Weights of a small mixture-of-experts language model, trained from scratch on English Wikipedia: vocabulary 8192, 69.1M parameters.
Below are experts of layer 5 (counted from 0) of a mixture-of-experts language model. Rows are named router (the router's row for the expert), gate (a neuron's input weights, with its number), up (a neuron's input weights, with its number), down (a neuron's output weights, with its number) and show model dimensions 0-111. Each number is 500 + 40 x the weight over its row's rms, rounded and kept within 0 to 999. Numbers have three digits each.
Before each expert's rows: "comes after" lists some tokens at least twice as common just before its tokens as in all text; "comes before" lists some tokens at least twice as common just after its tokens as in all text. This comes from a sample of Wikipedia text that the model never trained on. Tokens count by the router's weight.

# expert 7
comes after: "\n", " |", "  ", ")", "|", "-"
comes before: "-", "|", "\n", "  ", " 0", " 1"
router:485415588541515503551514393447484619554418493451472495498484529493552533525559431476524463525495437544506467561565501487434516487522477496536465518442552560520455535456495467547487550527493439511470441377533494508392481527521560518523424494441510461450507509464466489443486499499564484537500512466486534509489460527510479550485511457552
gate0:450469597562513508556482496487549468453492471509641473495483513507483574515516499520454530481447460527505520449558524531526452581560486474464458504526500475445522514445517533442501460481518588490483576532540496529508538470520491515589549543456568586504492537534488512463490476597466492502502468485468475494502558602508463463421476566530
up0:444462581471482497497399522518484497502522504492472479595415505511480403487504525509538607482463569485451424484521472441524541503512502528479529490480448434586462491475468517393481505445526478526534506549534508477530483476520438534518495545545493517548494467546461522484561514488510534521551528388557494483509473445486480504548379436421
down0:577534488528439515539571474428536525495442530508478581501482557430468516583543503501535624547466502513462531497429432514446487489434500494468421438493415505550535579462448588504545526565437521518436515463558498552489485474467556439533450454478426460509424503398434538459528457511393528439459547435540587590501502553491556494470509465482
gate1:481399472436493557458533507502503461472520547503502452504511478530519447556519480503519475430506501486462475581567536471447523463484465524528488489502528465514453484544477470518513508446567562529517445473521489482513545473508563502509562502567471438511446480447538509512478467428448547509485597505481452547503589514501495460482452450466
up1:500504486489529461530467437533498485452497428497514517469503491549501461478533530432498520504496503467546579505469566499521538498521493487455550516476553527509476468439476536463502505543523487487478453460480471423552483516503449433547538460440491510464483449537496533496455536459449424546574438498552496548478512504495515549474518595553
down1:581474452480448567460526458483492432511438456482580573495521496491474467496524556518484441415523492557506491571451520467474498471490453483483504478513551485484479662527488488545453537436410523449492489518437473520526499489500522521530551470432482522487518496491543534529528489458465554466563435562448512467499571481475415399449534497542
gate2:511508513488491558530490489523522493514540487472496548495472449445493469461555491519492472500464486501497515495469567562542499453556601528524538519539511509528539437459548487454526475538494560451474449464499538416483434466451491520434504453492445514369473463516503437543487426530499401552583545526451543451492422509520531474508508464475
up2:506525506469448465426562464450538560486506459533485504519506505498544440576566435563498485460424478498526527551507447477533498527443514501470518526507494537490422488479479466480555532515492463408542520516449498526577551482535413481454543490495491486455499530527515476515531510568526423562489498456542511563532509455494559503425497551517
down2:464497535569567400595538562471414439480489472581556541529481458485524530500410536480492499499470483488475544499477498522522511473490464505564476584497552553516612578471537475517476503436508496477497493509447489427523487487504482437593513448492454463407466504625487463456434488512524515530443487538549543471531555526488528497470529515524
gate3:507508552500486470512488556546549498528554450491530462486531525526488497554496539441506576542518529484500465475557446461522454555541501466564453477452520469495507445514540489490484524518553545546551489558511527518461522533488441506501481427548441522489519508524436478509543500505535452503476483534494554525416494473478468463440515555542
up3:500528467456552472438512445461495439502457466493530493560470546486424490497497434471521441500566528530527421500489430504478507518504490578489462521519473483519471537493454543579504452462558374454492492464491481506555508462550527388520576543461459522447620514466514493484523575507452452544547496535484439505461489461508585513509544516521
down3:528475460426499452513534479477543442536511436501488532540517547517498485512525502525454445548504510453465471486467520495525474589561488470502481535428511518572498557453501449539479470524585452513561540382550522485512502515453494450516475520492521506469500502576537524472543500551508452443447507490524485458476500521486434519522527492572
gate4:513432468483476562441546406521490560590465426561552485531515498538497517422552450475538503493484538509529435483497495424448445471377572512559544544477514551460397534514463508570424452474490473497584523467499531561566514484517474480568519447491448548471487446522484480400448452515486496528529502447493481431515521449493498534455471541424
up4:460500512472532490488471534478441479443492574450522537485481531520582475554499525544472539478496470443481519543479472573482492491443548527561493491542508414431526542514522450452510474466484494490508525468454471526512487490492513465516561505464543463605489432502540516536516476494496552467548480532499545508532494557483423465625520486532
down4:510521458498501514529440399558568428471499508461515478555542536515514541462524462533453441508468543505461510475482541489539396496498476510419435471488451499487564542560508454435501498472501444506503596445465488501470555490492484499496463474489505510575537493465536530507513486513499477460529467448529524508434487475462506442540496495528
gate5:463481573435511493523520497577530476530512533482508488505504460569448505443445505522459471457470516539496538554439475447530531512485541514484544477433507514512529616564503437488526509512490451504449428511541429569539450527524443542549505431494493475439515495528491512504534458488517539437494492480531576443522413513534497385562519464468
up5:485528497514484474607457504524508538467533596489483412401501491536485422515490565496525512496604432552567535473522481510545498565542481441585512495547528473522468489469531468519511462552551566461505503543446566430381538482513544532529491542494507535585441524482568494482464471436464558467413471462516494509527505566580523577514556552461
down5:547560491526534509497491461443558484511524486557413411459477558502466565541434494474498484476492496507542507487436517449504532468542574454514515505483449488483544605482474475520481473484497462501477533473473503481520534475551482477467415522515571548504535472495528557581486518425504476466488467456449510603465506530514452475493506485447
gate6:494489476504573524500524440456459471395553448513502497495550533512531500557533554588486502550503466540485522544489460433499540367537494476574480503472455496520503514443553544500491455559486464530504440548556444513494459514454535473480494478504532597515436518506478508458467486486543502495528473544546520463458467507548459491431552525449
up6:449518377556520502475487488531501498527498427520352475466472621562484570467513499504550487471533533524486504499432432466517554473564513506460563472535470544509452462469494450463553458533393449534523496531516505502515545471409533533511518504482457469496496441430527546527540523520425537476508563488497469516537509469490546498543557522501
down6:507492513440604506434520466543431522562446433482470419484530492532531584402482475508515543549461536424489576488493475477542513501478532611511523515499487478514539512532452480404529462503482548516479410495526489490520490518490531470517427502515443470475539444476522584475502424518464488525532568474545497492454533433414519503570479513509
gate7:450579562557522533497456449510510565478503481511537469466459457540467513460563465486481399501435435535505544556531546473535477517514475483493553521526557460525519525445471478463555543521498461504503426458489547483471514509546536474474491512440471489471451482529493512537479501484537490560557596529474499440559476571569491504586539443490
up7:501449545519458473534534499555559578429473520435559506427513492444492502483486461507478466563451517545459520509448495477478503538524482445502474484550541539541538498502540479463535520441488500527543558511568567472499441460506500483547524506566460469525507454464419471537450496522585466462504599449503545470468463427421444429528557558526
down7:568503471549482471451542465473496482468521459489500542480504457503422509446507471479449430491476555538461450440504452487519470487536451456492493439474427488552477461504489506474491519450530518463463504478503455495451529452466481474471459475434546553439501512455503485543499436426513552497452461558516503577521500546515487589476527545628
gate8:561476479519500517573503539514578491571530578458522471488581534550470504505492517527529488531472512469558477522498495539528542581526488537468425440457508501526456506518474517528516489417509431500487558496500578449491469512464515467487443492587455532507515465465526481500491516424493472534466539588447491470501498434498574496433514560447
up8:552452558511515584521460535469478422562456459454478528524546465530496510559482512526468525520514543466558481486478513460523483457501433511481512520527589514588589510577548492576443482489537519570516548458512508567505471585445518495485497609508484396515503535508463479482505511496504515510441457524468505459494473494413527496511515536525
down8:457494569474508571541577541505440559579498502475482454503476508498520485502518489478498427495501529497502526482482470457548485524588537537464506462521610550563477502448474500529523537475499477498554571526491515429506529477567545556528477481519494524485445506508458527432508502479509494369539539482455523478442506525515483505470512555514
gate9:478521425467507536545545490533473495546493497457444524549455563506492518533517549477520509450474521469405545512578412561507465535536532538518496579500586515478488418547524561460526424582425528495549569427522542471527471527487469477515428478494494566528469499488498503515546467465524463493491530559558532524488510513501500490445517559493
up9:472561551494490437526490466455502504478504507457541517477528499491527458509463545554467488493514569557394510536513539496511515555533408431537471452503422557448429537511460502520500479488499472534455545504499497481524412462549415500426533526503476504491559544500466568501415550539517437396480527469589449513521561456415463456562534485455
down9:544475485514550528554544450451526518526556406571532437446461419452544450554488462495489462541437529472472429545547449469496477499477550504510515457481513476521503527394517500547511510531509405492583495452494494597500463473539455547495519564462468536498528464530488524450471564473456487507523483537570477445521521520488423514498468465522
gate10:441488493431540590543480529467469513444500476447449553466549507499508544426550549525470405482508506376440538469478485542536504509495516449488570431462451510481440508494519382537518460558512489488514473513510426511552483510527489545539515459532477494445555553497501508481469471451468550454484438557460573577539478492502476509496436420570
up10:529501538531447549507516467519495581522497508521478482575394487533462587536513465533517561497555483496508502522523501553492591507546502515507475466517413521491470559548446513484532483500488543504495468491496459503462554446552464471443501494499490546501474455488519543563460482541518525522510479424491448613512492568500539442519555497531
down10:522472486448512532542488523448512506469527540455455556475518462475515505536417509462485577433505501607513521509470562480487507494488497540488421492432505438575497484429503495446439533536447521485501431416471525530520512486490466484484521511524515532553484523474477530506517471534472469587495460519482534533456493484489499493436512535492
gate11:444456498472502464551501486503533507477566509507550505514463535513526539501527434568484524542465534439395515535526461431477524509544530503621584437470506502519521464524497503493544544499503487483490515488483484476519495460520531534510403527528515522506497493495508523443525502479500557453543531587555425576483556520492561538523514521462
up11:480439443480516553471490456453504438567509536462487472521561467469543495512534504425512580535430453550531524476510563462554470444518485486540514442507399541481567480476517466448488503454439514548492569453484561440460547440439472469507558491427439451509506546468503512514515515499525489484474480462491501502489530443453474423476511459509
down11:453624565408556579517452586524482544528493515533508532460513478460490517532481499492470456446531541477569453533532521516507527479471477556447495498544487581479506570527453507536440551415491544463434493546487508417493497512547491507494546526482475479571529501473571501477513539457535455464597487563520498439485468534508507468484499545513
gate12:506462444565476565491509485508493543466459607498544429541496458554519539486432535501525475535552545450495494534447519517448585490485513458542485489517518545484547450475488520565519521537533535536471525445493469517458507462450597497487492422472497477495485518542486467506489547521485482480465519465433496461506463551453507516495494525486
up12:538521503497585429511510445441528505479519494495444471467463562464503519429445451602481568487448518503465543577473557477467541460544557553427475474467533502514437497515493459455473546523507440553516485485571470518534477543452496497526503553452550453465511458467459541448478433538505556522523471524521406496466580469504533559471540527465
down12:441425585540442492534508501439523567493511545480507513530513487472470512484478485485483469500460478470503480501553474435481495555442484494424496554497498466481512532518509554505478540509568510558503534481453467526534492524462469454554508471497523531487481417500556477508387541415516550554475491473488494482492459441507452471520442433494
gate13:466471493491510488449553508513519484506484453522463493524510558500523489454465497437466429419532551402536485542488517474471583522472524566541492497495495505517471489504446507495484498502545475538489397483502551438498503588431502593474488433469455443393594492462544444490506461395472476506541499453535504485512512515512533518547499510578
up13:464500484425553460515462565452557457455504473408524499463483556491456490501517531475496568452504497407519481476503476471544424494527493465531563480560527547424524518515444556552529553520485480508510407516522516468537526525546523538487502419444557563565477515526481529496483518392520498462527448491525488495523460487495523512477433480438
down13:445573525488495488432463403469524550513465463525562529473525516482529503444485567469558589494456534485530486452480518537473471440534459492500480466583461512524571546564526519492574530438526508504454473517536468511590566500511476534399481498533527457499467563538502517545481503523427500419521498466501473512488562521501488508568564489473
gate14:533480473505526556602485447494546492607543477463547560488436474492535525479477454521464451483502491478531486498483485457497497564488484485525477486448514528523440489467477452512619608431573484503526442497474554503508473446472558495420497465493538523561461509544455435466458479468502488511502442570579518531464442506387547437471466531508
up14:519491479510501509494475512529548510543494491593520519471486497518519486505499502493543508532467523466379514512478484531530506523539505473457440551560496534426486470499428500450473504496514545521458509544491549517532492516479513519540490476460503511474589474499441534509580506473543497424498534456494524478480586516570440587398471467512
down14:583519476474567576513527536542467444563467501537493496458490530499571513479561527522458566491463516476545469558487518553482483523534573488447437473526497420513537445511481480470457468515585538423504512478496529456520479459498564464493519508526499491483535452540455527545550527527482531436494571501493476496493476488428446468555515521476
gate15:455487525491521559467540534531529465557533470429449558545527573431490483484460430505507475501524514506472548441539457520512518482476535490507527541461503507503550504455491425489543462502510458463471520489522526484510487499440523482458490533433464523501473604467479531458512514495526514377515495537536434557526491506434448530503449461554
up15:507482471502455437388426474519511429520545472532556447400507483484528524493467484456399561499511559494525431523467528486530437493494459528558562471496517530507482507498488504462456493481535525520521480515597493527464579518402456545565524550512464547495549488509483477520433486496486487567461494497477556541474460486452508522503463508505
down15:505443520539547492521522560494535456541548496536575459498478477462447463525545517459490469527442488501440421521497512493508480541466506511457564425467484521513424524451503425450465545399534496523549503476494471509493495484544541496551553473469572521491572502454482559422508483472481506478572493463573554484464484460490482541470492440448
gate16:439447529594555558559515492418478546493519504550478491548515480500539472506499596454488536494532503518499508479491530472468464454511520446584515499574489527492499508505518507535567486521474421494453511434506581430482510491470460450515497474503481518518538487562543485551400551476412550572541539504444495433493557551567527534505393527563
up16:542550535425518566491535500484535489454459469516515445578435525442545499544507548468514469494544480455537547575478520524516511568503478516555441498504567484559494549480468519432492502496538471411445557433523504472582524493392502507462399501500486562506518472615480544481576538422534412447555432517515495506437567545478528513538461522554
down16:443477449552546425559475505551486473548484467482473482555526432543528427491546504507536480475507443496543519438464482525464472517476539510494472475573493483485490499447467461397480473515505496490446510462453585551429468423516558515502510543507493451511510492427513461453479542461480497479491510442433485512574461535588526522499455461470
gate17:470452567485519527583512460550504470524489514493434511516512528575500567509572485532492431517528476554520541573503541502510519571479507479443498436436557438514555511469512563496480575504509496478510446508502411525506500524529495497535480508512527424524530486504553571533480518422463471488466505497537462496524481556444502462540497483545
up17:452522460429517521499557509572489465533438435585546483474425494447592521543554396485546545480511408525541489532521505525510456511524512483473559474464486492508497465530509551456542507541529487441459485500491541542430479486500519524450597479538546508456484458525542548528483495472450503503489515542548545515526505520517402525451490524423
down17:441510598537549548502467403486510574518535502519487515493423444464506603470520446460496618486476426517523531512459491527512477510517539523492511539440523507456537489463452523538528552554512563521457486477431520490471491569472479469469484539542565422524505494484469533564511533468501483490528443446528413503451489524526524500553593536503
gate18:514475479495555545477493506528554503450555534482502462438482547476543466451482508448545471573505504481573473609435602509519491518536457519527518472447517426467468537530475441497564407569436527500490500556468518546480470512484572515580472487480473464482518492431449502540505529420513535430469521522556512517535513555482504537481539486511
up18:511462520458451481568443435572508458499561476601462516470560558500531526515517498517491529438576487465477486430540458484480549517501539434572457369485566488539426557503540527431525557517488454473474513524510482469469441439458478447430539482488551408452526479539533475476485458558466474534575526541531498550449494484534483480416554460495
down18:481512474577519527527506501486471396481461479417498549495505499478565571511554571549559479463517453530473494542540545502508517428469553532458522519493442549522496543475488468555575421513464601552479535463463548501594562563468502496529488520467495471461524490481422496479529382549414510528501523575477549515550473486476489540462501465499
gate19:492499468536520442523476492461499619464480378531459535474489456479573497451501469541532481500434537525551477587461486448493490427478490504560514565509525503456507473461476479508476434518499486465530497537477475485542548498530519516444491478445560440485593517534526508456452530514531452509512477470456526438538500559528504548520480455506
up19:537511500476490529398446539501448444453529507522496504527473505531541528513503494526493501476518449536491456436474496536535434501549462453438480482500494409466537505471531498495454602533484507492543471497517560481545549528489472421403526480511519495499450522472448497506509421466530518530488520513477398463480413550454490521510424498518
down19:568550477527519434507597478561495533454508451539511526529482490464565534555500542508537540474480559453453518470510495447505563492575493493471536471492561420458539511533509439485546480506448576477449512510458525532506483486463506507488446498505512462488518476504563571483498496528486468458499525507501510585559557433511524423442570508507
gate20:449566540470517503493545500575531494553528542495514503450495433488497509499445496539546502498489516501491517523500498563477563444498565537513503517507486576521479481411478444529526414479574486517558507510506503546451490488505398499405587494574495463492553465522539487470479488388482435507494511499492534527521554539523414502467534502444
up20:519500505436448557478468543542458534525494587495507479437555445483477560478470505547557426501584471528507453514471509417608552490436465467494590506464407491544483432467458465512579554465530483522495463488497381524486457472542523527484520515503512465506564471506472486499557491516497559476472583522532449492529487465513447488452563544521
down20:508557536421441511467539522504468434522524467498457487473547483465479452509435512476486524520595449425418527435492467520521544514496504506449518522492497539544524494510474531512460539464560498483476466555580463429441484513493486516491565453491474529507450475538477463472540513533500538482482496571466552444428472517486423534492568515376
gate21:555490487513574462510543430469480517515501523457512512503502491487471535502490465530508458482502499493462514436542537512463479520463545489458509515501542482473420482508508450431459527515484434622474464550529466461503486472451539444500526519475541484485499503573562500520486519505535540471481464572548450503518413526423523493496499420551
up21:527460481545586523518522429414532512538564471468472575498517460499464445487518520514442499534434434506546544508475461544487431410448529500467470447562523517418445495540476544494432499473439450547574409497389465526512481511472558441490503533455538533510532510538527472532532486448479524496443539498513473422556433499482370510512432497542
down21:416455469528590525474411503535515475495487443519408470464512448545487571422481479510466501479439548538482449475533532531481492515447455498486461478505415489457467481515475438434446494535533430503583459535440567469523512451495490585457561477507594465495463462531494473510479487475490451509467473586473567426433497488522540487485569458479
gate22:549379489482494507522483490496530503512560435451478446463530515465590498510544502455496462567473510590444573440455483471491573484466534465492525491549449505470489516533564488505579519528472407480514464455510443442549479530531447487496506587505498489517518502461478499522504540501502475480587555476464438465447522467469495525508487567513
up22:522551447457514486497557533551405440539426472443491586504486461457541470495541493438566468464538469507472571516471498520491496434483519569489477486523442526382482504426509470536469488490504510550487549446526419490473527452588507563542482537511527497488501529547483505471522568500459495429569519503546497560526477487500508551487530521463
down22:440473456524533490478504597487473487500516447491443529523526490508511408500514559509520506515499446458556416503458471571509465427486458514500488545467556532535554496514466500492485509535496471485470445515568461508509458499579448460469463477496433464524534425478485549537463492497543510612575448545547528449447445515515491550502517502428
gate23:505524532483517476502511465433421551549450493562467513526451530471562475568519537538498531482532533458521478516558501494513552473452520526474500626489511507479505535508528549560450553561469507470486447500458526474434549528516498516480482493540447428461411469505444485498496556518577479452554455465460494520420590445460521431529582490521
up23:477518544496457474483496511472503485511489476442508489466485498544527606561483503475522458499544438534447465488482509472524451472514473434485467564502507424528463487478517456511537489534537516521456496573490496527465517479505544546478460458521497465583474446494499509514550586478504522460535548439460534493445478522513503505496481568505
down23:553530543486502520469505464551567470468509458487489539437537512588508488554487495497573561497459584501464454428539517542499472549448502522459497457506459437410516474531493462467486528532565597405511526530480529532458530471500501536468537461529481481505419479459529472520559442498465509419479494539472487529419491517526465532520492502482
gate24:517416526472461539561525522479479532521514495440548486507453509565475527506561512480478443551543517527444457495477504406461502406524532507532525437476488529541478466529519466505469495514506529563526487514546453516442540472554517457550527510467552505526544546461472537475533464506527469485445482513428527497477482551480482557450491531536
up24:510522560461529494481507508427484553509533552436467510383504586500543498551536582506451466489424455466470436488480470490486561482528410556463525481501567501513428580512525496471424540470573476490477524552398483455467499484488499483507518542472532515489535478565479541461565463475497482494509432512525503505476503470544460487430532541431
down24:546486507409367564510438549506511460485508470512513510510515500499500474513464528516491489471479517515533492479457510512521484528521517552472514476471446452523511497548404423465428494488449553541495522468458472471517475529556544558486496535469374473471498532568486519498504516448561491520493492472449491483514396480509490458479468455460
gate25:543495490447524506471516551492547509492496474465526474506475484495544503497491509463539444524472507539480488540496536498522559515503422507571499520537451496529437442510581563495488462575548491518442496473604566522527478499491498524502534505541595497492513475547473484493560474450467491468505438497526525588436419460552570563455507527504
up25:564527534477526570506520539423566435534489545461541479506438503564451461552501531479490471435495497520491491480474447491488497475547557468554470557527449495612566543504589508488518470465540511473395448447509485580452525408472528499465508433497597503453440495497556503542577522519512525559520470438527542498526564498495502528514483419456
down25:502500525538550421494450443518485543525509490483558493448570538479571542545507489499516450496474496546571470451511560439497544544478517426573462499491461563508528524471465510568505466563471507547559502532512441514509543580548529550493536481581483485457484539430514584568527508519528502440465533546466508531501520537483479441553555524488
gate26:537477547513490480502471498510558492549491478456463517459521479593450492462464446447484447510478473544503544531494539488471548570513502515567477439443476485505499463539510499534507474457574473468478489527493513479480412510516521494441458420438485500490495545495523508523483492456467492417477468492589417501468467507430450472474539507484
up26:538439523517544489501535507571491479485412486486532516446466519530495492430477462459508531459511458540446510480571498475541484558492485477615574474471535498451514480475483555526483464577500481527476473472528437503466561518480536460509418526515495544524450482461554519450517425523475420473500485479541522534485463447543518445555539486494
down26:500557502490432520487453545487481506465493498466582455520502445528447462559428464512433518412524550513532475511557524482544476550463505456495527467481491543467606513505463505521474511532433470513509448519496470483512536558486472544455492501489489485508538510537524526555524487550462507577507460514535505541481507508463501483563520442494
gate27:492506544473531499447486513494488451459511559483511489454525560491480539472477506525478501415500507491577504459511557507561509532525483545509568532514549470498540534388499405514489567529460504466537492489502574508512531463480498534503409511484498477424517525371520519494491508498485524532527515474527465463448491441435445546498473477515
up27:481436504518522462521601550457541519511436473493459535474573471444504483496494490456531555491520489474512569483449514523415430525497476553482552473485472501490497480521461520436510562535521461466497523555545581574581547450416473453465573479472541411458464486539446482422509500476519491478496535463523468517497503513447510573482526539525
down27:562483499494473453381556531576538539449503560517474490505499490462521534489545503461465502578448497489494471531508508505609476527490466522477442505459456498483485434440508564458494522439508564529504517504497450516507487448494544514517530460391428474457485510492478607487511463496512493470514465435516490450574489557520512566486465548514
gate28:544480565486504514562533548501457537503470531474503525474510457448512518537495513497498540496465515482528515509514437515442464490482539512558475442440531536519508450569462466519444519570530512496500570396535507469487522441540523475562493496459550571505399517468511490515636437453488459481410522544425430460522508547508456473598515438489
up28:569418504569436479415538463594575498531509444541451511542511460515481533483408493592515512506520560493502512479489494539535487563529498459459496513496532464455453530532513511520531544516454480500451464566491477464467520514481446508478479514467408566510488509507503444509542550464534509496492488449465507575491459541458482522520458526528
down28:490493377468470549452487540530500441504490524503540516447534515516422472470467525495491550523505523557521476474516445535529506459491472512529477463568476444490506448520522473489559507469535513481494487556457473494480501484531512510545462565546462457589492526550510524501517506497487517510613478464460503521429525516451546450391535569491
gate29:585484480527519509457518456519469570520513514454497437507498446463496512562523446466512528478538498491509527494450568486517521431527513421450550506449506473564482455516423531494552476512482485477523435503591522524507533514518474526507498577439486620564521615492502483461480426503484591540480438513482485516418480447465491519513551485495
up29:479500460590552588488455480482479469485507501500487526470522484488463542542518476464607537484491388419464488507489481505499513505538551474507462498493482484546482547485410451472513489497466498520517490487519552511511514493535539505511539585518452480444482428576492482416479567513510506521479519480482539534491452493496500461613419542440
down29:490485556523448476555453543472441584556580423504481487483446479490516460478499567492499552506541539470503481512495547450527473461538550520443463511378507517519489514499500516463508461498493511514463547419462486519530495553551485552484495559500447414514450526508502459494434514569507484482510451539495500534497458483482591460487503508539
gate30:510429550546462480560511526453471565484449513454579441477474513477532524498467533490477456546520487549532449520538487519539508534505477437500460447458606572463530558523475462484502529495512497488476482448550500524456550463364511506405477556480457474517502472464520426416516478543447479516509516513456465513446499456484453540505480505552
up30:509480497435520557540476497512453516609480506559565514458407448520519520429484489553494567543496576447508565537514558528466475539555494476540506415481499536472435490473529516443536581514449490473508511524442493519462501503547476510565476467452526484472505504577472467526474507454543487518523512509475456499523536544557462499514473549462
down30:436531585520482498521522418460477493492470425476554550525481511445460526510486547508525496479547419482576561408503472497548489474492534444453500529466513532502438490455467456511507514437602496476535557449588478534501533485527492479575556524461452506533494436404437496497507508468442523549468548498493435495534468452524443510493495455473
gate31:448466454537498604497562502467532514465509512500528492444495555472422566489496498516496525479527514419470459519480512516482449536535494476473525462509515478544530483526528519403508496505514525496495555547537549577508520488436495492414536450503512555462501472498508512457442499572446586533500446510490516565473588466457554496518569499533
up31:532553623522491525551448513529485485456406425523472411476491497460493516540502577507509448401491511518472547517487457500480591452509450475507493520497549542492576579496530513510539532556552526506469463482551494478492541513481457507507537474533452493506502551434533550490600449481503460469502484480468513569447490520509445499499487497555
down31:394491554476520511506516505517522517530559569500460489522455499482459438497571486484490571551500533467449540507525543487564522557434520588484490500555454497522510497496475499582421518481491492553502479497431544552489550502446433517490529556525458479555433503460563502474506522479508540520431550529541481448547426485522466441528512501438
gate32:457436504517487526506509488520499581494493515429564519517473429543515546494584549481538562524626450537500473495393511410478489469481511481488472467521462519480428485507460506472421532530494497465443528486473516516495545524554496446513546497558515475530506452478475535467458451502494468454491523555582505458505538491524528501539511495520
up32:561486480508534493493496497516529491463522429485380529455499470482516434500448457527522492523505566509465504577519495474499535517515504542503499508452527473485460456584454543520535477531448562525410546512492529542484476491490500543514477516599570518555476574480486497445491557480574573494484530500486483449503519523541513488491471486488
down32:519412489444417398479422504543544527470476528475542497530452425512491510502492495403526415446449519525456551466530494512556542477482433492515565484473527543517497589482496490472571489525479505477456490543473506468512466432538602460525496530484473471464494471512477542493553459499551462545483498517496467468508516570523487531448500494475
gate33:570471495507480508552546500441446452503498510489508545507526507584456542485493471472487515470426530545423510443611506492504463524457569513511454551473483481548477508460428562450542464456515563421518503521454572452494507456429475517508452491489568539516487532474525504483507458530554499469495481541517522393486495538598460524494459458471
up33:514491428407500454461492470514470531544471512470537482492586439471466528524515471492532455507444484560529520496457446506560540546535530565533464465465430536531493492402449451538479463493508567440428522475495493440513554451486540553540461504514483563556477497456533507449552495518502493558526503563477490455491491534456485389445549492501
down33:541435525532586522536551501459612488506542455507528481494549578470418496533474439443485531540499505544534439453487499510514539458473498440500513523448441479523496471509523511454566472550507430516451517568469506501532538474498559506501596561495476482474500489550541469506482531499496541510415496514565427458579508491539526544499481390497
gate34:439428517591438441524492429499465484473567506505426520589539480479489563564445475493536551502473471482499471500445461495480483469470545458518474534493462518479528478479452530521411535541518466514509532477475561442435523451510495471424561534484559438488545415485536437513518580496540470469436520455517585461482484467497444539680584532493
up34:520575513473482526447546542512486523560514549514476519543445519450541521488542451486500453490526489524443471489516440483515549505527525521465403535569463529515485546461458482473559489529519428560520535594571543499472483526484439546513502495433508464437504519591542517548433538515536491497424403385529559464536484497561533449477530521546
down34:529500556438581458564496395550483499535509513476505467494443567469511507527490560516520520472505492546502546498500480442511481425391469515497456470482509497511557524461495491540453503509506489442489540508551516504457449534449502471526514498538436463474472580541533440463503496518501539513520477473471523512464580520510582509510524520522
gate35:509419487447528510546549464478470475525468430520399544450478550497532524478524445489536439525457493542487539506481556546525484443540575474483521376515552538556529511547464531560491549510561577575448442485563472480502462521511466478485554422440538501501514474453492454514490556442524467510501491484449466453453530534505516514508499516455
up35:451510463489490490518475498545481497553462501438461533499514473464456503451537597553517537509430494521522497446438513496524447502499399471466521482485423471489567521448529506525482440504440466461474510474523512450463544536502493543453432474466446477519471524530402426511503510526422466487510511457494495482494527441495436430533537456476
down35:531467494471413534484475517450486468485472412459548518492546496499462537462498527488500555494485539468561474499553435531482519512518490469523522461473494456524515524506456482557499463619523444506477408551498556522515547465541476457504491439480495510454471535480445509577522476468480465486588488497534525469449480537464485463495568552439
gate36:454385534570544458491502565553559509499521480465555444540558493481492472526538491601486531531474429538508469530513490496517528467471450445445491537523497546534558467400492500445525560526480531495481499464497484549494467490513449539497449470462501510499497438475495462466544488529584486482459590435458527532440523453504534454528522459453
up36:490456449525463509420447512505543467533443558498506486497459500537526519451478460498477506574532447545496483461525552501472554565477517482520524529536515482521499528492534511498485475562580480506452446538450578496603414486563524528437475521399505532492531488581476466545462511515461486530499524571495460456479502461561470530428533536553
down36:425457486530504443503467510565562470386496488470567495445511515591531514504449466454441472489393509496542476433570521464441547467571552543506462477487463470493479464506554565522489449509507530513525476498488487543487531517478476503457488513533493454502527504571541527474469454545408551486490514490504404470499507555526433497500500469510
gate37:508445558449531472545543515559548517472464580550469436537493467524529490525489496539508544473441517447557563473464453556480505470536465513512508533622493533546548531482484447466478507577486504585517484488497528466543472487512433465457489532538473473536511555516482535509528530427487500499487505545508459546563514488565512480533512459465
up37:470502445526510514453431509465453471525524378499516483513504428538373482501543501527450494437531479455539427438594556499525465466572522518525532491412531510442515512558506475523479426510448464460542503496410503491550516473514521451518512512502437538604548449497536493566491504491526528505434492580501499489471473503526484442524487496455
down37:517472526498556439527564463596530449456470464521501508363569529536541509471526452477505501551361506525464483502498498520515470528451517543527510454424523515459500524472427505457562552475515464489463415584593514534456553538453454513553517501479479554553455509522500437555533541498566475511495475489538478524525469496506525512556448495534
gate38:474481488503426567531527443559512495533499510535431476472466518448467558443547501511515527534515522555513465541555500516449473560583521521494507555490519524516531559555430502519502468457542464478507435542609438551491500469559502504406469483555501519451472483495481490526538534459570488524506549518531499483513487461506475478494607519487
up38:525482422595472430553517493521471517485526465510588534470507450533497480549465481493547512513534425496510486538531472525457431554457500467497526502487464485507509573531472466456546440396472504514519515489511550530465477549504475454445479494505500519514540534523450504548468531555472504471441505503543449463521487565558505462408475539559
down38:534490518554477535563569534563420439490542462490467466563519493474498440442518466453565484489453463491493472467567505519510483522476521428452503447489439461588461559546485505487559438516504541525557539479533478532513485526543471450514486538454489450494446490473487512503451487443446526455520483445574486520447535482550445524520527504518
gate39:479510414500507548500554456530498547554502494564490471512479509526416472420465524514522474384516472527525499480503482499484454518497625469500491538496507547508473521500476430461470537500477450457543466474514514496535497555500546460477469545490542427463525561467414603497504537421476448480459510528473417423504447467517525499491532487516
up39:450474484490544548470565482487536564498466503542463503514431472463457476519492528449553517530454514423545477504469557468433549458431506506508483532483536459526488534483526480495526490426475434497525529491476507473482503430439486470536466449572551473521419435484568544471487587535416523485446539548540490404442510497529473497499535492443
down39:456562571488486452511483570495430471546496456430565519526487540487560410487456506555507493488578561438534510472452480480424551441461520482478425483471496517486521525461440487516499540415504553539568540495459473534558553500477507511447531468566488466506512466482469423464477456526449594498511514529537448534513534517509521567497520524519